{
  "num_hidden_layers": 17,
  "hidden_size": 320,
  "n_experts": 64,
  "experts_per_token": 4,
  "d_expert": 32,
  "d_shared_expert": 64,
  "hidden_act": "swiglu",
  "moe_layers": [0, 1, 2, 3, 4, 5, 6, 7, 8, 9, 10, 11, 12, 13, 14, 15, 16],
  "router_score": "sigmoid",
  "normalize_top_k": true,
  "routed_scale": 2.5,
  "balance_loss": 0.00258,
  "balance_bias": false,
  "init_std_router": 0.0296,
  "lr_router": 0.000908,
  "num_attention_heads": 10,
  "num_key_value_heads": 2,
  "head_dim": 32,
  "vocab_size": 16384,
  "norm": "rmsnorm",
  "norm_place": "pre",
  "norm_eps": 1e-05,
  "positions": "learned",
  "qk_norm": false,
  "attn_scale": 0.177,
  "tie_word_embeddings": false,
  "parallel_block": false,
  "extras": ["capped logits"],
  "init": "normal",
  "init_std_qkv": 0.0348,
  "init_std_o": 0.0,
  "init_std_up": 0.0348,
  "init_std_down": 0.0,
  "optimizer": "soap_variant",
  "learning_rate": 0.00245,
  "beta1": 0.95,
  "beta2": 0.95,
  "weight_decay": 0.23,
  "lr_head": 0.00494,
  "max_grad_norm": 1.0,
  "warmup_steps": 200,
  "schedule": "wsd",
  "decay_fraction": 0.601,
  "decay_shape": "sqrt",
  "final_lr_fraction": 0.05,
  "batch_tokens": 65536,
  "max_seq_len": 1024,
  "doc_mask": true,
  "train_tokens": 313600000,
  "max_steps": 4786,
  "dataset": "wikipedia_en"
}
Below are experts of layer 10 (counted from 0) of a mixture-of-experts language model. Rows are named router (the router's row for the expert), gate (a neuron's input weights, with its number), up (a neuron's input weights, with its number) and show model dimensions 128-191. Each number is 128 + 24 x the weight over its row's rms, rounded and kept within 0 to 255.
Before each expert's rows: a language model's description of what the expert responds to. This comes from a sample of Wikipedia text that the model never trained on.

# expert 18
Words of geographic and institutional names, such as United States, New York, Texas after a comma, County, River, University.
router [ 73 168 128 109 142 140 162 145 127 140 156 120 120 104 124 119 115  52 138 160 115 142 140 125 139 147 117 145 119 163 105 121 188 162 120 141 152 152 128 123  86 104 119  70 120 165 126 128 117 107 139 118 104 139 142 142  87 106 109 147 122 165 114 153]
gate0 [139 134 181 134 132  95 178 138 120 117 126 111 144 160  96 164 118 133 126 101 151 182 119 165 165  80  96 129 127 149 100 181 140 142 127 108 103  82  90 115 141 116  96 129  90  41 159 140 146 138 132 145 148 141 126 138 155 106 107 141 150 135 124 145]
up0 [131 146  87 109  95 123 127 116  90 132 121 177 107 156 123 133 128 145 120 165 141 109 160 114 124 141  97 132  87 119 121 121 134 156 123 129 148 133 124 114 122 121  99  87 154 115 110 106 131 117  83 158 130 135 162 140 108 133  89 121 108 127 147  98]
gate1 [146 143 119  60 130 148 114 160 120 126 154  79 142 122 168 115 105  95 133 150  88 118 106 160 124 109 169  91 139  83 118 104 176 100 159 123 140 146 168  89 106 116 115 128 138 162 114 101 137 122 140 165 138 148  88  98 132  87 118 144 127 119 147  93]
up1 [142 126 110  95 149 159 111 153 146 105 171  77 158 146 118 107 156 152 143 107 113 159 117 139 135 133 100 112 113 124 150  87  83 151 155 132 117 109 132 166 122 153 178 149 163 164 117 127 165  89 135 110 131 117 112 136 128 142 158 150 100 163 136 114]
gate2 [126 106 144 117 160 130 139 131 101 121 125  79 135 121 120  97 118 129 147 199 162 151 105 114 131 130  58 126 108 154 113 122 156 164  70 110 122 115 108 113 124 106 105 173 106  99  96 103 110 121  96 132 124 103 130 179 171 109  92  75 134 135 156  98]
up2 [154  84 135 134 131 113 131 116 126 112 119 132 131 120 145 110 111 136 120 121 159 157  95 120 128 180 100 132 120 178 162 127 135 167  95 137 142 135  84 117 113 124 141 142 112 143 147 118 131  82 189 100 179 134 182 130 107 126  92 135 125 105 163 118]
gate3 [135 110 146  90 116 120 107 143 109 124 138 116 109 128 117 138 113 106 118 101 105 123 136 121 105 136 127 125 103 127 100 109 136 159 110 165 120 155 140 131 124 120 164 126 142 127 132 104 148 114 135 117 133 130  86 174 102 126 110 121 142 137 101 129]
up3 [103 110 175 106 142 150 103 137 152 133 113  73 162 107 116 156 170 130 168  62 190 123 115  99 116 143 117  85 114 104 166 163 108 132 135  80 118 103 152 122 133 161 151 148 125 109 125 120 126 132  98 139 142  97 146 116 129 140 131 123 114 109 122 126]
gate4 [159 115 137  91 167 138 153 130 123 142 131 138 137  98 156 104 133 124 158 127 118 136 147  87 168 167 134 161 110 126 125 130 135 123 125 117 131 137 148 130 136 141 101 109 111 126 137 111 138 171 133 120 106 188  71  95 125 159 131  89 147 131 118 127]
up4 [112 100 109 104 152 110 110 117 140 124  90 160 155 103 102 102 124 117 120 145 156  89 133 131  88 156 105 144 123 129  99 126  89 120 120 155 119  96 151 158 156 147 129  78 137 177 106 109 100 161 120 117 113 123 126 128 163 133 134 113  87 190 103 129]

# expert 11
Word pieces inside longer words and names, often suffix-like, such as sched-ul-ing, cod-on, Nest-or, port-al, ment, ization.
router [104 178 149 111 110 148  98 122  94 149 135 148  86  83 125 161 139 105 151 151 117 109 151 126 115 118 129 120  92  73 129 140 129 132  60 139 105 129 146 153 124 147 117  84  97 139 124 164 172 142 148 112 116 153 122 157 157 114 134 136 118 131 117 130]
gate1 [144 113 149  88 108 112 120 155 115 184 139 185  91 113 149 151 152 106 101 157 117 118 143 121 100  86  66 145 102  79 152 138 131 133  99 100 138 109 138 169 174 154 125 114 165 117 110 133 114 121 151 124 101 143  98 126 158 128 116 160 105 121  96 163]
up1 [ 92 117 155 121 114 130  95 146 121 126 114 134 114  89 143 153 140 153 117  77  95 130 148 117  91 156 101  93 115 123 151 111  73 107 139  98  94 123 115 127 104  71 128 116 152 128  95 145 140 139 114 105 123 145 128 113 128  83 150 140 101 139 128 120]
gate2 [ 80 142 115 112 144 134 122 135  75 140 140 178 174 123 133 183 162 145 143 172 165 173 129 108 119 144 122 133 114 112 119 141 133 100  97 134 116 120  85 133 120 124 131 124  97 158 108 148 159 180 121 158 168 147 114 159 182 107 126 123 136 136 138 166]
up2 [147 112  90 150 135 168 147 126 142 138 116  98 128 117 120 137  98 134 157 154  75 108  99 134 139 117  99 175 114 145 188 127 135 142 156 119 121 105  88  79 101 112 150 135 122 119  85 133 121 122  96 184 115 120 130  99 152 130 127 171 145 116 138  98]
gate3 [156 132 125  88 126 145 132 120 152 122 120 144 111 152 155 109 124 142 158 133 122  75 139 133 161 132 174 182 119 104 169 153 102 101 102 123 133 120 157 102 157 136 143 117 120 145 133 109 160 157 121 151 129 155 149 112 114 163  81 125 131 114 117 123]
up3 [ 96 138 139 133 112 106 132 179 121 119 132 138  92 115  86 138 104 119 146 126 165 184 129 149 120 142 128 179 143 119  89 136 145 134 132 142 145 101  96 148 108 146 114 175 147 131 138 141  91 114 116 135 148 180 143 126 152 121 136 124 117 175  88 122]
gate4 [162 144 158  94 114 124 135 163 174 118 124 102 142 178 130 124  95 128 174 141 131 118 148 112 103 126 146 116  98 122 117 147 137 136  92 122 160 137 137  99 125 115 117 150  98 187 145 125 109 151 122 112 127 167 116 149 120 133 117 119 152 129 153 140]
up4 [152 136 146 126  96 104 166 157 106  51 156 182 139 129  71 149 147 159 163  90 123 149  97 123 137 110 144 125 134 117 134 111 122 142 115 113  91 140 127 127 143  99  96 108 125  92 124  50 144 157 148 154 151 110 114 113 130 119 155 184 116 146 148 124]
gate5 [138 125 110 160 150 109 130 134 127 133 135 157 125 122  83 124 161 129 159 166 127 106 120 122 147 115 111 124  89 101 148 179 120 114  98 161 118 150 130 121  99 161 116 106 139 139 210 103 144  79 101 162 118 131 111  95 135 105  83 162 145 128 124 143]
up5 [131 147 165  97 120 123  75 135 143 143 117 147 152 116  98 149 102 147 132 106 152 121 165 154  96 137 137 128 149 114 155 118  76  94 107 143  99 134 165 138 162 201 144 117 120 140  67  96 116 135 185 123 119 168 145 107 113 129 109 130  98 114 123 120]

# expert 27
Inner word-pieces of unfamiliar foreign names after an initial capital, such as K-ert-anagara, N-any-ang, B-ally-money, M-ys-lovitz.
router [124 102 131 151 117 157 123 149 108 124 107  93 127 119 143 127 101 107 149 114 169 121 130  90  60 132 161 109 117 159 139 149 111 154 102 149 156 154 132 121  95 120 126 159  95 119 172 112 103  84  98  45 129 141 138 125 111 155 144 175 141 134 161 133]
gate0 [165 141 131 139 123 137 119 145  84 135 116 108 134 171  62 147 138  90 130 110 153 149 127 110 133 106 127 152 117 131 115 120 117 153 113 166 117 135 148 137 122 135 143 189 104 144 186 149 160 125 138 108 127 148 166 104 103 107 110 133 141 131 122 198]
up0 [150  94 141  96 141 126 113 130 123 154 103 107  81 160 146 103  86 115 170 124 141 137  89 184 120 119 134 138  62  94 121  87 135  62 118 119 147 133 152 125 139 116 124 143 106 179 144 104 133 130 119 131 127 137 180 142 162 133  83  81 127 110 140 121]
gate1 [115 149 141  94 140 139 113 135 137 135 148 146 141  92 113 126 133 111 142 140  81 135  94 131 159 180  89 116  95 186  99  88 122 127  68 113 137 130 156 109 127 111 142 129 117 167 121  94 117 154 136 179  80 139 183 118 148 161 138 117  92 147 126 138]
up1 [132 148 143 149 144 143 113 117 164  70 123 116 165  98 139 136 125 141 148 120 168 100  88 137  99 159 138 105 116 162 109 103 128 121 119 129  98 121 140 179 119 110 135 134 128 133 136 131 110 146 145 114 107 157 115 152 106 161 123 121 133 127 133 129]
gate2 [103 129 121 107 130 100 140 105 105 121 132 111 166 151 112 107 108 137 113 153 116 125 136 142 148 159 140  87 117  93 159 121 153 166 111 132 149 115 158 102 129 123 106 127 121 123 121 157 120 142 138  90 127  94 111 154 150  81 130 108 155 130 104 119]
up2 [115 133 133 160 137 159 140 133 143 127 120 134 115  96 115 135  82 124 146 123 119 150 129  59 128 134 140 134 155 146 144  94  78 159 147  96  90 144  96 150 106 108 119 147 150 100 142 111 124 126 104 105 106 117 136 132  89 127 119 146 134 135 117 194]
gate3 [111 101 124  88 155  79 122 175 113 147 126 108 147 126 122 168 109 164 117 102 143 106 149 127 111  77 116  96 105 125 121 123 147 134 107 125 156  75 128 122 157 130 135 117 132 117 109 129 150 127 128 103 133 188 128 146 158 124 177 125 120 116 103 144]
up3 [142 160 129 109 107 117 171 138 169 122 162 118 125 130 119 129 117 145 107 121 115 134 113 144 157 139 135 170 148 159 135 137 151  86 154 121 171 151 137 109 125 112 160 124 116 120 124 122 117 162 122 158 101 157 109 100 145  95 107 158 165 137 119 101]
gate4 [ 98 111  96 109 124 141 186 164 116 127 141 130 103 144 129 120 151 130 157 148 148 137 110 165 130 176 104  98 120 149 140 119 146 122  95  98 176 122  95 178  93 141 154 120 102 127 156  98  75 112 124  92 114 124 140 122 150 144 172 107 114 128 137 105]
up4 [100 145 153  87 176  80 134  88 161 121 163 155  94 151 120 117 139  96 151 145 109 123 110 177 103 172 130  84 136 172 127 160 147 117 126 178 183 121 115 110 135 157 139 150 133 161  31 137 116 166 132 133 163 131  97 126 132 107 118  99 115 102 175 126]

# expert 10
Determiners and quantifier words after verbs or prepositions, such as a, an, one, following, more, several, same, another.
router [157 111 136  96  98  90 159 171 128 134 143  96  86 106 109 115 141 115 120 124 112 106 114  79 165 102 144 136  75 119 168 143 102 126 117 126 132 165 116 119 126 151 127 137  93 135 131 151 154  98 119 122 116 144 169 122  99 133 101 115 158  86 125  90]
gate0 [160  99 156  86 115 149 122 181  89  87 106  67 151 127 145  94 130 115 172 135 157 154 139 109 117 164 140 151 116 115 135 144  81 108 150 142  91 106 136 116 153 119 147 147 144  96 108  97 149 135 108  91 133 140  83 100 138 164  94 112 124  99 119 124]
up0 [129 148 113 136 121 139 152  90 113 153 140 124 129 158 111 123 128 158 114 102  95 102  88 112 146  97 101 150 144 163 115 116 147  91 112 113 145 123 117 134 122 123 116 144 165 180 106 130 127 127  70 197 128 180 143 126  73 119 165 135 114 173 126 115]
gate1 [136 127 154 153 143 145 139 141 138 119 150  92 158 139 147 153 156 137 122 123 128 107 157 114 122 124 109 128 118 161 136 143 161 137 158 131  87 115 114 129 155 145  65 143  96 101 127 165 156 114  67 121 156 101 145  98 104 120 134 182 104 160 168 136]
up1 [126 147 155 171  76 103 124 139 133 117 127 129 134 148 134 149 127 151 133 124 118 134 108 120 112  78 108 163 106  67 137 128  91 126 153 125 111 135 119 112 110 143 107 112  84  99 114 122 128  98 138 155  88 140 134 142 123  90 124 156 134 110 107 104]
gate2 [109 158 139 111 166 100 151 164 125 110 115 160  98 113 118 109 147 113 119 127 125 154 129  94 174  93 149 153 112 143 131 163 139 109 136 118  94 135 125 107 129 146 127 144 136 117 120 129 147 157 117 127 136 143 148 118 115 145 131 130 144 105 148 145]
up2 [115 122 113 117 148 159 115 111 184 151 126 149 115 140 105 107  82 121 102  95 120 119 109 175 147 130 111 163 135 129 147 150 135 110  74 170 118 110 143 143 114 111 132 141 176 123 141 133 117 162 114 138 140  99 144 117 126 121 129 137 103 111 108 168]
gate3 [133 140 123  90 121 134 174 153 145 147 140 152  97 127 200 117 105 106 162 157 102  97 117 123 173  92  93 104  52 132  93 132 153 124  98 173 127 119 185  97 154 128 129 131 152 137 109 115 142 145 159 103  87  99 148 143 135 104 117 155 141 146 120  96]
up3 [ 91 154 122 162 153  94 151 160 147 144 142 151 166 167 107 158 150 112 100  92 130 149 119 116 170 162 108  91 131 112  76 101 115 146  90 124 107 112  98 142  95 102 170 144 112 112 168 160 142 107 102 192 136 106 157 120 109 104 114 127 128  73 152 102]
gate4 [133 118 120  78 130 113 118  94 135 120 133  87 168 123 142 114 106 186 178 102 145 139 110 139 166 119 118 112 119 112 137 120 149  85 146  73 147 137 118 161  80 135 132  71 127 149  75 108 123 152 115 132 137  97 156 104 142  68  99 112 136  98 158  93]
up4 [141 125 114 146  89 119 102 149 174 123 146 128 140 144 128 166 143 126 163 115 132 123 105 127 114 167 143 140 119 131 154 145 134 145 128 125 123  83 120 116 122 127 143 140  66 122 113 133 122 106 122 129 148 112 144 153 155 145 106 117 128 119 124 188]

# expert 50
Middle and final pieces of foreign surnames and given names, such as x in Rexrodt, iz in Maurizio and ay in Nazarbayev, plus common first names.
router [152 197 129 144  87 109 131 114 115 152 172 111 114 149 132  89 117 130 118 116 116  69 124 100 106 162 117  86  96 167 131 153 167 116  87 131 141 176 137 139 120 119 124 137  90 149 161 124 158 118 182  91 123 106 180 120 138 158 115  94 128 121 129 110]
gate0 [146 156 138 120 109 129 128 109 166 113 132  94 124 155 166 128  58 158 150 137  78  97 109 134 100 150 155 115  61 118 139 104 150 150 134 123 106 101 161 160 139 168  88 121 111 130 125 103 114 152 126 107 117  92 110 110 128 118 156  60 139 154 100 110]
up0 [155 120 143  89 145 128 106 149 126 105 123  96 136 120 113  93 151 104 131 115 159 159 102 132 104  95 113 122 125 133 103 118 118  99 106 146 136 152 120  96 140 123 171 138 105 129 106 145 105 155 117 125 128 151  99 140 141 124 163 149 135 158 142 167]
gate1 [140 146 172  99 141 120 122 110 140 165 173 111 140 150 166  52 134 115 142 161 114 124  96 147 117 133 138 115 137 152 118 111 166 123  89  73 156 143 116 151 159 121 227 118 114 159 181 152  89 114 120 127 132 171 108 146 130 153 110  75 132  87 125  96]
up1 [114 114 119  86 146 129 125 132 152 118 136  91 155  81 116 142 109 137 142 147 146 151 190 133 156 100 113 123 108 136 113 117 159 111 138 129 100 112 175 110 142 171  77 105 156 127 107 134 144  94  90 142 157 134 107 145 130 114 152 145 149 137 131 120]
gate2 [156 139 117 157 168 115 127 131 123 176 135 108 128 186 116 130 108 157 128 121 164 119 156  90 110 147 151 119 133 145 119 134 148 183 112 120 161 157 118 120 109 168 119 139 169 139 109 146 161 101 150  86 106  79 149 123 125 111 130 117 153 123 161  97]
up2 [132 114 111 117 123  95 152 130 116 112  71 114 104 103 118 106 124 159 145  88 113 203 156 103 115 131 145 122 139 136 119 144 124 110 164 146 143 135 147 137 157 112 177 156 108 109 136  80 164 169 151 123 140 154 117 151 110  99 136 151 112 169 152 154]
gate3 [ 92 105 126  87 120 132 118 116 147 146 120 197 109 165 170 112 117 123 142 101 140  80 138 119 126 123 120 113  94 182 166 125 154 107 105 148 143 156 106  96 134 164 155 119 157 144 122 117 137 143 138 120  92 142 117 148 141 130 104  70 171 150 116 123]
up3 [117 110  78 152 146  95 130 138 154 144 112 127 124 113  90 120 118 116 132 113 121 148 131 143 153 156 123 121 130 128 139  96 130 109 136 121 135 131 124 135  84 146 105 167 152 150 103 125 104 151  89 137 118 116 141  95 133 157 156 154 115 121  84 105]
gate4 [136 144 131 117 176 136 158 122 127 118 159 154 157 108 153 156 191 176 118 188 133 103 114 103 176 154 116 118 106 102 129 139 142 131 102 134 193 136 113 175 136  87 148 105 177 123 153 143 118 137 142 126 132 166 137 116 140 107 145 165 159 152 141 137]
up4 [142 149 132 128 139 127 141 135  90  86 119 133 118 102  85 142 129 114 127 116 106 174 147  86 121 157 115 114 129 116 158 149 100 126 123 124 112 112 154  97 148 141 110 157 106 121 120 109  85 126 107 123 149 156 166 136 136 158 144 128 145 175 157 196]

# expert 49
First names like John and David, plus vowel pieces inside foreign names, Latin genus and species names, and place names.
router [115 154  94 114 141 142 115 114 149 148 155  97 134  95 146 126 145 106 124 100 156 120 133 135  98 116 131 109 116 161 103 139 160  94 118 113 155 126  94 128  60 108 148 138 119 119 123 150 208  98 126 132 118 101 138 127 115 138 143 153 129 136 112 166]
gate0 [151  86 158  92  62 101 116 108 148 109 133 136 120 126  98 120 161 110 126 113 162 138 113 131 138 115 161 145 118 137 141 132 123 171 143 108 146 136 130 141 117  86 106 118 114  83 126 150 144 165 129 107 119 130  98 118 155 127  96 151 128 164  87 177]
up0 [108 128 117 165 136 130 143 111 124  97 157 100 103 117 137 166 155 162 101 109 150 146 163 118  88 138 163 122 105  95  98 154 154 154 152 137 108 143 136 167 115 123 136 125 158 126 114 103  99 137 131 114 122 112  82 125 157 153 133 118 165 116 102  69]
gate1 [123  54 125 125 146 131 129 154 122 145 161 137 120 138 131 128 131 110 144 146 152 172 113 132 143 116 150 138  87 116  89 100 134 130 145 145  59 102 121 170 129 132 102 200 125 118  91 137 171 133 137 163 164 117  94 122  95 125 133 151 115 129 145 151]
up1 [117 127 136 115  99 168 103 186 102 154 139  61 105 117 149 186 170 138 151 119 117 146 161 147 118 142 135 139  77  86 144 143 109 121 172 132 108 104 143 106  90 124 124 149 149 139 128 123 110 101 119  78 144 131 117  87 145 124 124 153 124  72 176 138]
gate2 [103 127 126 116 140 131 154 123 126 148  93  83 102 155 101 145 175 168 127  76 133 177 146 121 132 132 140  86  77 103 106 145 143 103 130 136  78 157 114 119 135 111 155 176 132 114 132 140 137 131 179 132  98 135 123 111 149 106 127 126  99 115 106 130]
up2 [ 97 158 120  99 112 130 141 136 122 199 119 137 131 101 135 125 111  82 170  54 114 110 145 141 170  88 134 133 136 118 141 126 155 142 155 119  84 121 131 131 159 103  92 129 113 100 137 136 124 146 123 142 141 103 150 110 120 116 114 107  98 147 120 152]
gate3 [119 140  91  84 105  94 133 101 134  98 120  91 155 149 156 119 126 114 125 149 145 125 173 121 124  82 120 102 148 148 134 143 149 137 135  64 124 135 119 107 144 117 150  90 111 117 125 127 151 155 106 141 140 110 107 142 124 111 140 115 162 124 127 143]
up3 [110 105 142 138 184 147 106 160 131 134 144  95 175 116 133 144 118  88 146 122 130  51 158 106 127 158 155 123  91 166 124 124 115 108 151 180 162 149  87 140 108  69 120 127 162 136 121 123 138 149 148 126  98 113 143 126 140 164 146  88 117 116 153 160]
gate4 [117 164 115 168 122 106 100 108 125 147 131 134 123 154 121 146  93 127 108 106 114 173 121 150 177 115 119 161 123 100 148 100 136 128 107 158  99 169 173  88 146 133 125 154 141  91 113 148 129 133 177 139 144  97 152 101 142 124 139 105 152 146 134 144]
up4 [207 111 143 150 137 116 112 150 104 153 102 152 128 115 123  99  70 114 126 154 138 151 108 135 168 122 110 138 153 128 111 139  80 179 156  96 113 129 150 136 117 123 170 115 121 135 137  87 137 135 103 107 151 156 100 115 124 125 107 162 154 156 128 133]

# expert 31
Byte pieces of Thai, Chinese, Greek and Cyrillic text, plus Latin species epithets and table-cell name fragments, like Gastrodia callosa.
router [150 160 122 123 136 142 170 108  74 121 151 108 119  89 128 165 147 100 166 165 106 124 105 161 137 132 128 132 133 188 121 144 190  86 110  86 145 115 157 120 130 123 104 123 113 150  97 133 114 109 130  60 126 130 176 169  67 146 153 131 136 133 108 109]
gate1 [123 162 105 138 190 122 157 129 119 115  89  69 142 135 145 150 102  97 113 115 132 123 108 124  67 113 131 126  96 130 128 145 156 126 130  91 113 138 119 119 123 129 123  83 138 130 176 106 141 161 120 114 103 143 120 174 152 138  89  92 140 125  79 132]
up1 [151 112 131 168 126 159 123 122  97  79  90 129 103 124 138 137 134 135 162 131 112 115 145 156  93 146 143 145 174 138  99 105  96 180 107 104 149 151 142 122 115 138 129 136 128 112 159 132 122 142 105  78  96 114 137 131 108 143 110 139 147 157 130 140]
gate2 [152 129 118 102 121 149 137 109 159 146 137 115 108 128 158 115 126 130 108 113 149 163 129 156 131 113 121 129 148 114 145 138 137 135 139 138  98 115 116  98  61 127 110 147  86 131 153  89 133 123  87 109 144 156 109 112 143 117 127 132 166  95 166 100]
up2 [134 142 127 115  80 141 127 108 105  98 133 141  86 136 146 117 101 121 128 138 106 163 139 106 138 154 148 126 148 179 111 131 124 143 118 152 141 131 143 121 131  88 111 136 102 123 123 121 126 128 173 118 142  76 142 150 169 105  67 106 147 100  89 106]
gate3 [166 108 184  97 150 119 150 134 160 131 139 126 133  66 117 135  96 127 121 105 134  67 121 141 146 156 134 131 137 120 152 157 142 144 104  82 167 160 150 141 133 128 141  86 122 138 128 175 118 136 121 148 138 117 129 128 116 161 121 143 142 130 169  96]
up3 [119 125 144 131 107 161 137 141  94 127 132 124 134 111 128 140 164 132 144  90 120 115 141 128 105  79 158 120 134 125 131 113  96 199 163 120 111 127 134 125  95 133 184  88 144 117 105 133 127 118  99 129 132 147 117  94 123 111 130 109 119  92 153 153]
gate4 [150 119  93 115 131 171 100 110 184 116  94 113 134 159 114  91 177 123 146 136 115  97 141 138 108 131 101 101 108 163 133 121 115 154 141 159 175 129 128 140 102 109 145  99 165 154 158 102 115 139 119 163 136 149 109 127 129 158 173 111 134  85 135 124]
up4 [115 122 188 141 155 112 141 107 126 101 111 118 169 157 114 147 132  52  98 122 129 137 103 150 155 136 126 118 145 133 166 118 130 127  91 114 124 118 130  99 110 134 133 151 120 140 146 110 147 168  99 123 135 126 128 145 107 165 133 139 144 125 116  97]
gate5 [119 135 154 182 150 136 152 121 144 103 167 124 138 181  83 132 149  96 137 144 116 117 156 123 135 117 120 131 118 124 139 129 119 115  92 117 173 123 168 112 145 121 128 148 109 142 193 127 144 126  87 110 106  95 134 126 114 136  97 141 155 125 111 107]
up5 [140 203 112 108 112  93 132 171 103 136 134 177  86 146 144  53 115 107  90  91 124 109  90 106  91 119  75 131 155 159 139 115 155 145 115 159 117 116 105 150 148 150 120 139 122 116  97 107 153 133 162  92 112 126 129 117 101 106 142 147 133  61 123 128]

# expert 26
First pieces of split words and names after a capital letter or hyphen, such as if in Fifth and ug in Bug, plus degree, prime and quote marks.
router [136 118 128 116 145 167 127 138  95 109 124 104 108 111 107 126 135 117 154 131 146 114 146 105  75 127 151 128 136 118 152 130 116 173 126  83 167 122 145 109 145 126 161  81 109 113 110 161 118  44  99  90 128 155 159 142  67 154  92 130 117 148 158 109]
gate0 [107 110 120 138 136 150 139 142 139 130 127 122  91 149 124 124  91 146 143 124 175 116 124  95 119  96 124 138 134 135 131 101  84 183 135 163 129 115 121 135 150 134 146 191 131 115  94 158  83 110 127 131  92 101 102  61 141 112 105 153 117  83 134 150]
up0 [125 143 118 108 131 140 119 131 162 132 143 161 127 114 153 139  74  74 105 120 131 162 173 111 119 113 138 120 137 106 124 146 160  89 147 145 142 145 129 125  92 100 111 142 156 119 127 105 130 143 122 131 153 106  93 127 118 141 125  82 130 151  94 133]
gate1 [140  99 120 121 102 118 112 151 117 162 129  93 155 160 128 105 107 142 125 121 124 109 171  93 105 141  92 135 171  94 103 127  82 199 136 145 175 117 124 150 156 129 152 126 141 178 116 142 126 124 145 139 154 157 105 133 123  97 106 109 141 166 145  88]
up1 [148 119 111 130  41 128 111 145 100 123 104  74 111 116 165  92 134  59 117 147 116 160 134 122 143 128 103 105 187 151 124 131 124 137 159 154 117 155 119 119 118 146 109 149 120  89 129 100 179 142 127 172 148 140 140 162 198 136 125 123 140  98 111 125]
gate2 [120 115  73 123 133 121 111 126 124 106 121 122 138 117 138 140 137  95 144 121 133 137 125 129 128 132 113  71 122  90 150 104 122 129 120  78 142 115 146 118 136 146  98 132  68 132 142 164 140 123 122 184  88 122 115 155 100 140 183 147 130 137 104 109]
up2 [125 103 129 143 139 179 160 112 160 151 104 130 119 107 128 136 115 130  70 150 127 121 142 133 122 141 145 117 131 150 139 103 140 140  95 174 152 150 124 133 138 133 121 112 158 142 109 148 137 141 191 146 129 120 156 139 128 166 117 103 144 114 160 127]
gate3 [115 128 112 106  98 122 143 145 102 114 105  94 120 148 158 141  85 122 190 162  99 122 110 127 140 148 155 132 105 111 144 126 167 155 115 133 148 112 121 137 121 103 137  96 139 119 108 142 154 121 105 109 121  79 124 138 148 101 119 130 113 137 144 149]
up3 [102 120 154 168 102 130  87 120 139 116 159  98 155 131 101 143 178 143 158 140 129 158 130 130 104  97 143 154 121 128 130 128  96 134 133  56 117 108 171  93 108 122 145 113 132 170 104  85 108 111 115 119 158 106 153  89  82 129 122 153 149 157 114 144]
gate4 [138 143  91  58 135 126 112 145 113 139 115 114 106 132 147 117 134 154 154 104 151 150 113  98  82  91 148 104 187 146 117 153 130 151 109 142  98 168 148 123 181 116 121 104 101 127 136 130 146 115 131 125 142 202 129 107 161  97 133 123 116 136 114 143]
up4 [180 163  87 112 132 106 173 104  90 147 122 154  92 153 115 158 149 168 137 102  86 133 146 134 142 145 113 138 134 123 124 124 136 156 114 120 159 125 152 185 138 108 168 104 158 178 150 124 125 105 125  59 134 122 161 137 103 145 137 137  99 159  96 137]

# expert 34
Middle and ending pieces of foreign names, places and taxonomic Latin, such as -idae, -ensis, -berg, -ić, -ville.
router [102 151  96 125 115 182 149 147 139 145 151  73 114 131 119 128 158 121 161 148 111  90 181 127 133 187 145 124  96 132 135 171 170 107  69 159 157 154 135 137 114 113  92 131 110 147 141 170 146 133 150  93 104  91 164 174 138 115 144 113 107 121 135  83]
gate1 [123 134 122  97 156 129 133 141 104 137 141 149 146 131 126  86 150 121 115 132  94 121  89 165 131 164 111  78 124 122 129 151 125 144 100 150 148 101 124 140 128 113 131 112 148 116 100 111 119 110 100 169 169 165 144 107 154 159 154 112 143 102 156 127]
up1 [125 155 101 109 126 124 118 138 144 125 135 115 125  93  93 119 155  95 164 115 161 103 136 123 126 189 150 105 131 116 118 121 135 122 109 159 182 152 136 134  70 133 106 128 140 131 153  85 159 103 158  78 102 109 131 149 109 125 152  83  98 114 139 136]
gate2 [138 113 131 112 127 123 177 149 192 150 162  94 105 148  90 118 183 131 139 112 117  93 141 121 132 130 154 152 141 121 126 130 138 144 134 138 163 125 127 142 133 122 120 150 133 128 130 107 151 188 128 133 183 117 119 103 115 142 121 141  98 122  74 146]
up2 [110 126 148 140  82 134 152 121 103  77 120 136  81 105 109 132 155 107 142 129 138  72 105 111 110 127 126 100 144 130 117 183 114 117 106 122 155 140 133 121 134 190 132 127 126 125 183  96 153 140  96 114 148 138 126 103  74 192 137 129 165 147 125 117]
gate3 [162 109 105 109 172 174 117  79 113 119 143 126 137 128 142 120 128 140 166 126 119 122 101 174 150 169 111 127 133 107 150 124 103 120 150 161 135 121 174 112 120 170 118 108  88 146 171 142 114  85 104 143 130  94 135 167 100 115 135 127 129 109 132 111]
up3 [138 136 163 158 136 129 139 117 111 124 144 146  99  77 108 152 129 119  91 115 149 142  86 124 173 157 140 154 137  93 134  64 145 134  94 123 143  90 133 142 105 103 138 120 124 153 104  85 177 140 141 121 127 121 109 133 110 169 125 126 118 156 109 123]
gate4 [125 160 107 175 109 117 135 174  93 124 130 119 107 114 122 123 180 142 117 156 140  84 132 127 118 144 137  76 107 129 131 150 127 122 103 150 160 154 164 131  91 144 115 137 185 152 128 129 160 158 142 107 143 106 128 135 165 113 129 126 143 139 123  94]
up4 [114 173 126 144 118 124 151 167 116 115  97 114 133 106 118 122 150 105 145 113 102 109  96 165  88  90 143 149 106 157 121 122 159 135 102 121 126 161 126 133 161 130 121 142 108 161 122 139 189 116 106 147 136 160 142 139 119 100  96 137 122 105 148 120]
gate5 [118  84 115 158 126 157 117 118 112 148 146 107 128 168 110 135 179 129 135 107  89 139 179 179 128 133 130 128 146 141 112 124 114  94 128 105 129 109 141 127 115 125 140 144 110 134 100 152 106 129 145 115 119 160 184 117 179 139 175 135  92 119 177 113]
up5 [152 136 153 133 100 119 123 115 125 138 204 140 135 158 116 131 122 111 120 160  81 151 123 115 139 135 116 119 134 114 140 117 133 111 103 107 144 149 172 131 136 124  92 148 153 143 109 124 140 137 131 131 105 128 133 109 137 149 127 169 160 169 101 161]